Below are experts of layer 3 (counted from 0) of a mixture-of-experts language model. Rows are named router (the router's row for the expert), gate (a neuron's input weights, with its number), up (a neuron's input weights, with its number) and show model dimensions 0-255. Each number is 128 + 24 x the weight over its row's rms, rounded and kept within 0 to 255. Numbers have three digits each.
After each expert's rows: "gets" lists some tokens that make up at least twice as much of what it gets as of all text. This comes from a sample of Wikipedia text that the model never trained on. Tokens count by the router's weight.

# expert 5
router:127164131139147146110121138122133108130149169116148131112094158140158126149132127136127116105144117101104129139155131151110126136164160144102064154118139132119155109137131080133131121093123106135084165167130117115172131183152161150092162109096187102160133148138183106147125113129113137131114103098118073136085131132125132127128146152117114167123097161135168142129138129110169094114118129154149103113077160122144163109156127120161100157104106108140154169171155110133146154127148119110126083130126130130129135127131113114108126141121129107124081110152134152107119121072124075172082109150102113118155114123142106136159149116104131132139092094132102077161094135101115158160097135077084125101095127128064117118087131143138104157152174155131113112131138140159113109141166119
gate3:123083129130151129129136149107056133117138158110144144127136115123163101126112136167163120109129110128149129105166111111118145127095113127129129103140143107128113119163148109119113112137119162108115135170109115154115151139145119107152115110095164148095148082113174108139109103124148136118156108134135129112100080084118126162166135167136110090139142150149151085138110133114124127102107139122146106133122088138121145147185208114132089139126123137182113124154168117162087132121134118097156125114129117130153117151156152142113157105101106116155096140113054092120097162114129074135157125117109145171166105121090111116134113133115201119159151171114130126131156110100144139103087101125134139097096112175113103098067149129130117132162094132137169133117116092113129143142110135
up3:158131132137152134156147107110155129132133113125123136091135104138139164107137189112146100133127124116130137089158103124113140138125181175142159156149115165153148093149099146126100115142166156162146120188124121125136130133102143148153105114129135131152135139089105143143142111136172095179103144143187133116109136124104110100185163130172162100113097122129121150080137085114112122137142086145126125131158139124115160121119100092152112172147112123105144147131145119118113134162166116152126079120186168145159147167128124132103147096116124154186141130101158148157129148116104112130133128167158145160141148092129074140144156137088137083118126105133142141121154168110101140144146154137140167119118130119154114114115104139097158084129118134077139174125134077183126123131151125
gets: "-", "|", ":", " f", "f", "="

# expert 11
router:148157137181141131138135127111149143176162140132085125149148150137127103154151112134134129146138105130122157108151125121146119189143152137126094190138114125132118091123083122144148132101128108086087104140094110143108146164188084118109153118096164100161096165116165146163168122127114112082116132082155112130117099123145137112150108136181127141148111118153127131104125127097099120106108148130165074094098134151136148143163137129141088119140133127133093146126109142066136136112128129158118129110093136116127121146143131156101170160138159137165065098123123132134139113123148135154129128129114125153122112072125117108151142118118132120156081103112120102147116100135170115198113117120121126062098159158121119127107114144137120096087154113153103128140129146179158094131132101
gate5:138107116151146125136113169126136129139125130179151100141159113115130103119094139158135152132097088146178146164120135095143157115159174185143085123166139096163131089131172122169136125152155107094143105097100087111175147094102111117159072139108153149096103142097118086147102118146116128169132152131097179123110135128161130138152110127139124110101140130157120120136128094133158094152072140174105106113151118133143146151167105093133125134144154113112098095154103123110117149100148122133151134120120179147143136102145089138144134130155140110145139161140104131154129121117105102109128175101154129138146143088141172119161098151103104159106083101105116060171109122126144168122153118159114102124175140171137099133147105151099105130127098109135127121115122127125129136121144139
up5:122095134124165138169122097124124086150122118119130131086126136115151122133147132175134116118120116127118130118137154077164167114163108162145112138122139154131098090102121132145138116128112117141090179134135103105151144119117142131131126130142119100173109155095117117153134115141160143217118124155094150143150133135101128085166096130171124088102106084157151103101129146119160185120117140146101124092120141146104103082068134118132115139157126165104123142105152120124116157124168114094140101145149157127156133158135119160102112132094155138127132147114131137142148123150133057105088104128136164135153131141133102145121130140108142088090053078154140136100148083121144138121149140149128152113137135098136125110094127114139153093141106109096197156130105117135169114097155125
gets: " |\n", "\n\n", " |\n\n", " Total", ":", ")\n\n"

# expert 10
router:132138144159117145103090138156149121133181146102147120144119159126158154167081130127109140151125080133122114154148140134139143149113131127108146142168102149138098154126093100085129099091100121122134084162131115116127097176157097164136168105105162089150105151167152077126164155172131162129108106110125127103119136132162112077116138208128121146157147106157167117120104141126121114126170134155139122140094120126132209170125127156151125161086155145138128149150118106104134153142125113117114103119104139113169117133120094158089151107133144152159098141136133131158100110107146097149115109165131143162138118094148152108116118115117165123131112132125140108095074145118146150159115114105115154148076115102110102161096105102106095155161142153130134139131110157112125146140156122
gate1:095136129135119114151100110145131128112130093177108121156150155049108116155101075173140150136155113115127117158158096138130112149153146132149126125142123156149140106097145150125099109130117149100124101137117139133129131089151122159115142170128106162124121084150135096110145043148089140121072134149131090135135124135132146130139130108134141129109077112143161151114093129148120110093077161162143135151103161154088153143123126167122131121118107165129109132119150105161114116104124150088163099148154142151116082130121137138108150177138114118088069115118084116125134137140133116140122151129098155143171154112079097098127130122134121114116128153142137109103157157088128108139119173093115109136094066119094094104155155140132105163113140178142126124141139127113101115111122172
up1:129118103105105109164096123149110131124113106112105107131154151134135090088115166068123146109085156085134106105136151143095114140130123157130119130139128133154145085135081104140182119087123158109103103132107105108124117139112108129135179151155118150136122116119145133130102161125120151118102115116142162135143142115108149124106098135106167159157132147112149144113132106125113104125126109078165133114117130104149148135140109185116121133107146122078123109136146126176135173192130118117128105108113176108144088127132147209137148157086113135118126128161096116195136111109133140109099114096130169149133158173132155129141092121087099139165097112133143169152149151145131096117104111154104127117121150114063119101078169121097116099137138135142140164149142098103138123119113100
gets: " the", " a", " The", "'s", " his", "The"

# expert 13
router:129159154152111135110093126140123118109117180121124154121127150129139124124094149130133153153129114165118151164134159134131120131151142117104118174148114164134080131148066101113137146073118127157128141139133155150105104129120133173081159153131131107140131132138126091134130142163121119125105126134112116117114140142145134063130159155114099135142121124178156151142150136131108130108131096130130094125129152123146130131140094143171112131210073138137096117144139137095147167092151129139108147102121129159131175109128078129128119111100109121115090128099117155130092139052131118162090056157103143125146111105133110121102125124125168140130074132124097082165076135093149121160124142132139119087106084105107136128119118130111080141164153145109130154150137117158104143170164137
gate6:083141076147125095126097119130144131083105130110135131131110109163107110105133137179167106165125130110083143089144179129146164147150123141143162153105111143124136141113133100077154151116148119119110117101070160109139111095081104124099132157151139131146166144181140130133124116121086077118070105105136159071144138129131122101129117117076143099109190104125151143141155092165103113124104132123114124113144143105100101134140174106117117121124101128153125121113095082137143140151121129112123130105120132130107105145128154141086115119168110125149164135115133129174121120111116124165088154096138086130095111129128108117141080088142116117119145073164133135101130142176170110134115144131165097105108117156149133130130134178151135137111148107111096131089150135154112137167131115
up6:139146111144069102122099129104163114121093139142123135132124082175120087132219161165126111141125131155102098074182121124134121091108107127121125160089113138107123164105107114124105119147160115078104114158090128147119121117168128090095116110101107104116122123138143129068126140125112147107095118121150120092122135117085116136140105149111153116126145127143170164145188105155136136121117137131115138181123172155165105155144149107144111123100131128144115115116117102105121124148118131129128122156158087131083144127154092169148143100092110124132144126113140062142097118131124129133107098139118113109165147163127089124149127111122148102110170108145172141117077167168138139115120082146161138114140147109132151115135115116170103111101145163125105118114133108120134149137105177
gets: "1", "2", "0", "9", "3", "8"

# expert 14
router:085103120200157116114098148133150151138151162117106133148148154101111094139101112104115111141136135152119140168149133145120112188101146113085119177137103133107115157133117109119114129103128126110073124151103134129103091167138155164078122148088137083125105112167148087131131123160130124101119110124141116120133096116138125072136170176130119166173147155126173148124107131138129084115135112113178091139139128121147153149141104115116133104140102135140109154138093137123116179120124126130168111116084154150159103107126061116156131146153122129097110138099116122120119114133147044140079123104116130132141080121151130104139114093123144129151102082129112106119129129127107143137127140104132145090136146140107122152105129123110122161096171163109101087167144159140110161108118129
gate4:135145122136139121109125112151120128142139085127109150125153077151118136088082154149125102108137161106133121161131128139152124148113136115140126122150111157149134137138085161120117101084132085140114134136118103141129094136113097145161128145111173123123117098142147167113164150102149125123120118074161105138099138114107130153101104172127102117157114135163141141142118117149147135107106152156103126119142104171147118135158133090161139087163104081140127175134146075128117123093159122114078142109121149127143106128123144134138119139160138108088111099166141155166133098118169088149087099176131141154155117147153127118149150149121088158166092168106147087139141124101093115166152123112089143125157120118120173144139112106141122116093101089089118169186104131127126214151126120
up4:116136109151108135103148176101146146130085131171153122123057109103097120140152153125127104143136148099110124111138162136118127138135073143116107122140120130151137162120141120099129128159097152100117146144174104104115119092145167138123138142105149156125124121148106134163105111131098168158125116137186176145113128106168164093142108117127159118089130163104114111150103118151127109126136123140090116153157144126106124132093126108136174098100125134103115120129129117107133143177117107110143095144129124107085093127076093085082112176106111132139107099171145150077083174139167137114098096134145122150139114110135123121125109123105138144149113173093138094161151128123135128152087151132161135116134144173154081087142091125127136114195096117132142124168128136098141105098138156
gets: "i", "an", "a", "k", "h", "o"

# expert 9
router:110143134146155096085125169106179146115128164113119099145169137150146119130121115088105126133120145134119132165173182119099135155149116115102129158164122137159117120122095078092105130136114092152102106152136096156153159160143116144140150126104120101130084164157143099104160110134139122121123138097113110109096134144156143085140146113107118128145116149164149146112133181117151104102164118161154094090110121115141214129141120160169140130171144120110134128097151127080140155132150132135160134116124124107164147089145080120115104121120148130134078106135137124139106136099136092119120099124125121142166124091122125101110103128135178133160079097137163088146102086149113110167119098125142146083097117156081103114095107113122112134149156144093108144147115139149137154153147132
gate4:105162124123114135134128096130069152206161135103144103161101110076127139151132086109150109110132193151166147128112126144121162198129132180095152153165078130107128103135101111080139117164132146155111139163114120132096134130124112161161095127091127128112101118162140146161139132100120167116118107094101135104118142125155117125107115149138143152123157139118117137125132159154158159142150088139144136065135114176114141124117127125074106095149153113154144119127138110079143168140117112144131099152155139093156121150112129144115134156165120092109129106137133111128144143166124108122120144130165129166104144159131099123137136103107130147161132071138107073118112133128114142144135081131137130084141110072134116122109124164140133129073123144126147151159136099140104120103133127
up4:149148133117126147146137123102169141157112135125117110142141139090131070141139149173119146122151115196134134160155088159116102111125155139116120100170143118105168116145155135155087134108083079132125074136134136068141094158089105116155125162106112112111108145092164142100115099092150126140153132172129111142109118128100124111139105099141112166103153159137119098175141107164126100168102145159091115053135105131091120135066116147149135144124103112137140142167163102132114135139109137081144125151140091140162132159126124156093143142130116110121106114110103144115122133140134117112147105122101105091108147144101111117150107098144142099164139123129107153128128139150160117095091142137112149139157142105101150169100116155086080105179136123109125143142126160127106122117161154
gets: "s", "ing", "ers", "es", "ations", "ies"

# expert 8
router:119155124137096124114111139124115179156136157100109138151124145139164117122113129107143112150143124103103158105174175150120126195162142172100137158098077115175105137109121117141147111109084117115094124122114150154128162127167084168121103126125132109143085105146166116140136135140121125071084106131120116116169105136170122118134116160126116142150141116153116144092159124085117142132119126118132100109120150138124159131121103097137096125153100118123107160137102157084126129139100135138154101108091115120120146139095109102148150116120120122149066152159173202114120068120172123146097143129126158138126083087149093105147101100147156154163117110126087100086089096141131158142110099099096135107128117122124135107086126116147109135120143132115152132149131104113145105167160108
gate4:134150140163103154136140134109108153107130139141126106094118118130139125120145095136111118126128130162103131112131162154119138209164104116105109184145137083130142130116124071139132061136122148128125165122148119119147130138127105120106089137114169110125091161117136147146148156125103113119125132121154116165129107108124083126117152151132122145070160133109097124122138109140121125104106151100127120109114141098143144120096125089104078122126107156181134155120137106093109118135163155162115144155151102147125123123109149127118158093170184154154161103103131152114088084184143174116129142121086118154069141127164153141159076156089138110116129102132121132104123077115135109137092096136132163097150158108121106105141087165125117109081138167118142107161117145142133119169138113
up4:130104097130155120142176114150113128110166123117123133128136106126129089162140129125159116118139144102127077136105125151137135156149125106133135156159175166114118102138135140150116118096141098149117163118082145132091114110119108105179156135082130195142101090132130124104106091106084194101086097115151140134091160123106123133136134147116169163110137141134096112181112114111167094134084113110135110139134117117121142102144143150081154155120119132146127138145149122067109138094139127105131131118122116171113128117152118145114093134130098094140081104159089110142159151121064100071169112138099128101167145148078091107129151113138115109152140158148112136093090129111162135146101100157137150145112096109119129110127122125115119141168163113167117131111142110172115121111111130
gets: " in", "\n", " on", " from", " by", " at"

# expert 2
router:099118165159098129112132145140160161120158179089113145132123124136146098096144134126134141160123159112111144155129139148117170133162148131088122129178125115180108141122074088096119158122103095130089126147124120114116109158127129157088161134118138104138096139139139105100130137149123120139118151126083114116129104115123102093101123128076113117165104140147191132112134130110172120119173091135156091119124103088105177157165125155180114119134098142108121117105151150113138186131152117151129100086131113147116133100138071115139106127115148141152129106107134123146110156102159128135101085117114129101176138139137104130131093125128187107158109110110105109139090120127112146145114098087117126089134125150080107167104115128157105143138212145141122145132132132135166099129142111
gate1:126193116109123128130121116072164096090092133159093150113145155102158124143109161097108130126114147098123127108151095147095116154131137118134144138146169127123102144150100118093139143135115142126054095102135109166148130148116131186162141148120133126113120122096124107156150190150141137129145123153102103169155124098195129098152135159117133137133105135136136100112085079125158108150125155145133130120151154134122117129101142104166124155156116140072134138102111122137155140099073152116121122093130130142144140135083148176118096118107143113139098137160169124174099153086117129080157118128099137162173143127137099135121133139148121113171132135161154099128159132071107086143136114127115139139158151144091107147116100153164123132134144141171141108146123116165139165129117135
up1:136089109111167141102136093114120152170133111099123099116121091116114161124144135138111167134139117091133108185092167124140134136121124145149147153079147157149154132110116139129196149120106120159132115128129112116092104109123124100119121121124132155119157175153159123115114166140167133138125175100189109125121135126137144134172114123143139098155171131142105148100111140117086129124116079115123130144125127118127119174119170122081092085135145100162148141170129158149107149142129115128133138148119164180139074116163135119098162116105133117098157108093126135141109084151112122104117111130114144179116137119106135108138078175178120164120126121163155131150101092137130154174162161102134101133118072136110132092154106110097097115125130108129128127156095127134164146171157130
gets: "ed", "ly", "ic", "ical", "al", "ion"

# expert 6
router:100131129128106133133107156133202152143140166144134123111113155171149129128138162123126117095113118139123131104127145172131112150203153130145107149116058180158086098103087135140149129105141107142109113129120122133153138119099132122093130150134133127149097138125150138147145122161122094057112108103126120124141084120134122112134119153161117089170133099131137131157149104150131138150129120166121115104108139133130144123197096148122080109151093120121116160105052147118146159106155129114111125132127137141101137114143094158125106116117106118153107083125128163142120071109176117134104101158109145172115111073070081152154147119106137135110130115137107111165106110125142139153134119106121128103078120110109116115101100100132094147109186132143135129143113109158122126138151099
gate4:112110173142169131116148165152105127149103155149142107139089132100103152151130097145117126188206147129099150110136118138138137113155120170111127081095111135117106137087093149172105132105100143149136179134166092083148121090095117129107148103129149095089115130164146126117089109155130154127145123195168119130155157107171132111112123069087127130117126099159109119138090159118124140130114137147133168137100131141136130151129115144174098092121134140141104119117151123135137166161145121111113106136121092119127137143124149115139107102144125168137152117144110145128114108139128139149157154124140161068128080143127129107138112078157146172113086120132091105131123109151110090117111156103117149105120115091124126111132149120105097162131129128103139108111154134125149194122091090
up4:121147155141090126124113132110157150143125132116146086121143122114122133091171151155113189115087147116147173083118137126122118136111156099102132138116142152117147137124117154132136104163154095122121099123087152206153135142114109108152148149118067142148159112113121186119130135132152108080114150106142111146152107157087112107125131131162160139090142124103107130082075088113153112151113151131170142160090098161113146150142103072125142120123132097116165111143154124136111111120111062101105123150102102136110086119107100148140132136086156117107134123136142088122119122105117136088097140153128084183146121141135117122119145119095127091158135158129154108105094122117112140155125143171138087117079128143105103097117134148127148102095155116154089110167133114121106118100103134
gets: " (", " is", ":", " of", " as", " \""

# expert 7
router:102141102190134166127098172104181147132135149113123104157107159137181146117130134128128124106153110136118123138129164124157152126142150129111145138130110130153127111135105065129106107113116105142136126154141145118144115184134138179134168142131142113135124138158132094166153170151120130135108124086121108122144088095140123104139130090139111184103159132188143144156097116114119136122158130169116121081080165138124138141126104146137141149156145137100134147100143101116108155108138087099150119122107127150115130116139057112168150117111126119121101124124166157153113125078124117163119090149088093148159082111160141129105120083117166135180129089144099125186098130111122126135134150102111119075122098146133137157070115127133078147140155141108122117144137115121136113125157109
gate4:119086146096133139139131147138125114105112169119145141109121121129145159129075126137128143187125109140124128100109131139112182117107105148135150129165150148123118112160080149131129111096123132094105157131103123132086103076084134143120128108165165126139141114123139123062090146123106101142103102094123091132106111164125166127117150111129148127112106120134082107117128139211128119161119110141128106121137163085140109159105146097079125116173108122125146145145138148126135141118155118133109107096113125166111164142101144162135146107127135134119136119098123149193104150093150139114114097178130107157162107099108141100110113082133076151126155129144115130091110135151146145120136103150122176126092108097139106155101051119103112124154107127084120123166131080145101116104125119
up4:139155135082189067063127122150151131139125118106111134107162132085148137127126150133106145148155151134182144163129141158153113130149094125145136092160131098086130148098156178153147109137082129126137083131137148113128133112148171145122100178140079104115125127121134129166125120144106155085130087140102178120152134150091163160122106137106118115098156125116103094109133130117178122109136172104182077161102106121127135125103118126097141148138153145145096117135122124147138150123090115086140143162160099112119148140146113135118150120125118179142157116117118119123117169193106133090150166139119119086128153133128128129104154154148120081103145115113141120165118086133133189092138147127097130138127149095135115126145131108130149095107163143143116109136150126174119125127135125
gets: ",", ".", ".\n\n", " and", " that", "),"

# expert 0
router:134165170165150160112109159094135159135125182128139124126133128176155117145105109120092126132126114122113129130132163117105130144127158126098063169156103158130122116138085116153097130073118134107132144143128150146119143168179126144100134136088124102131108155154123087126135100149148114133129113114107110116121128134130121109149153160139093154150159113150183132147117132079105122136134134128154087114092146144124221116168118175125110147130061119126129114148119148098108152104148131126125138129110150121127142121113106125149128119120106121163108125135121170119092150074166111167107101148105141147113073107127128127117104129105152129127134104126111116129121135108151108166108100128147154050087105158086150138120134131139057178159145108105125130159158127119123134135111120
gate7:135131156142124119071116140072082138108159123145134160145094112126112121160135146089163114119129114101156121140127175178105104141078142113126120138143124099142101111128123123142104114107100168148121123140119114119103096159106132100124071122176100141128108133139129128125152119155166081121144167091160169123103093158150125104112123124120149143116141180107182153122167133089103108131134112098132116112139142084125081185128128137123151121126123103115082124128141161140127110121172086123141129135096103152106107099107155094076153112081125123126111178115123075129117146106087151092145137148142126138114110142147111115167122139106153113162122127163134134112118146133112094140126157080126142112170107153130144179121133140133142130116163158116145088123137177139110098164151158
up7:110141142142123102120163108084134111114135148156129169149096086123096123111099130080161125160129119104159099144166143128163139138083132123096096186151117120166082070150109145148132168152115170120111119146129129109114145144112120113122123111165134113167148123107117154111178104127109124128128179104165133109119096155170125106114116146091165117117133158107156131110149134112101114114133065086114143146143129113122094126139143104101177135113094113099116093161110122134172092137140139106144153146123126120096126128090126121093128132095161165168087168145118096092165117129124165147158149157134119129104137149114114121143129141146103133149119118149127121127084157135168162167099127153165133105193129112146147134084076095138113120133148166111140117104125141133134119163141122
gets: " ", "–", " round", " $", " −", " December"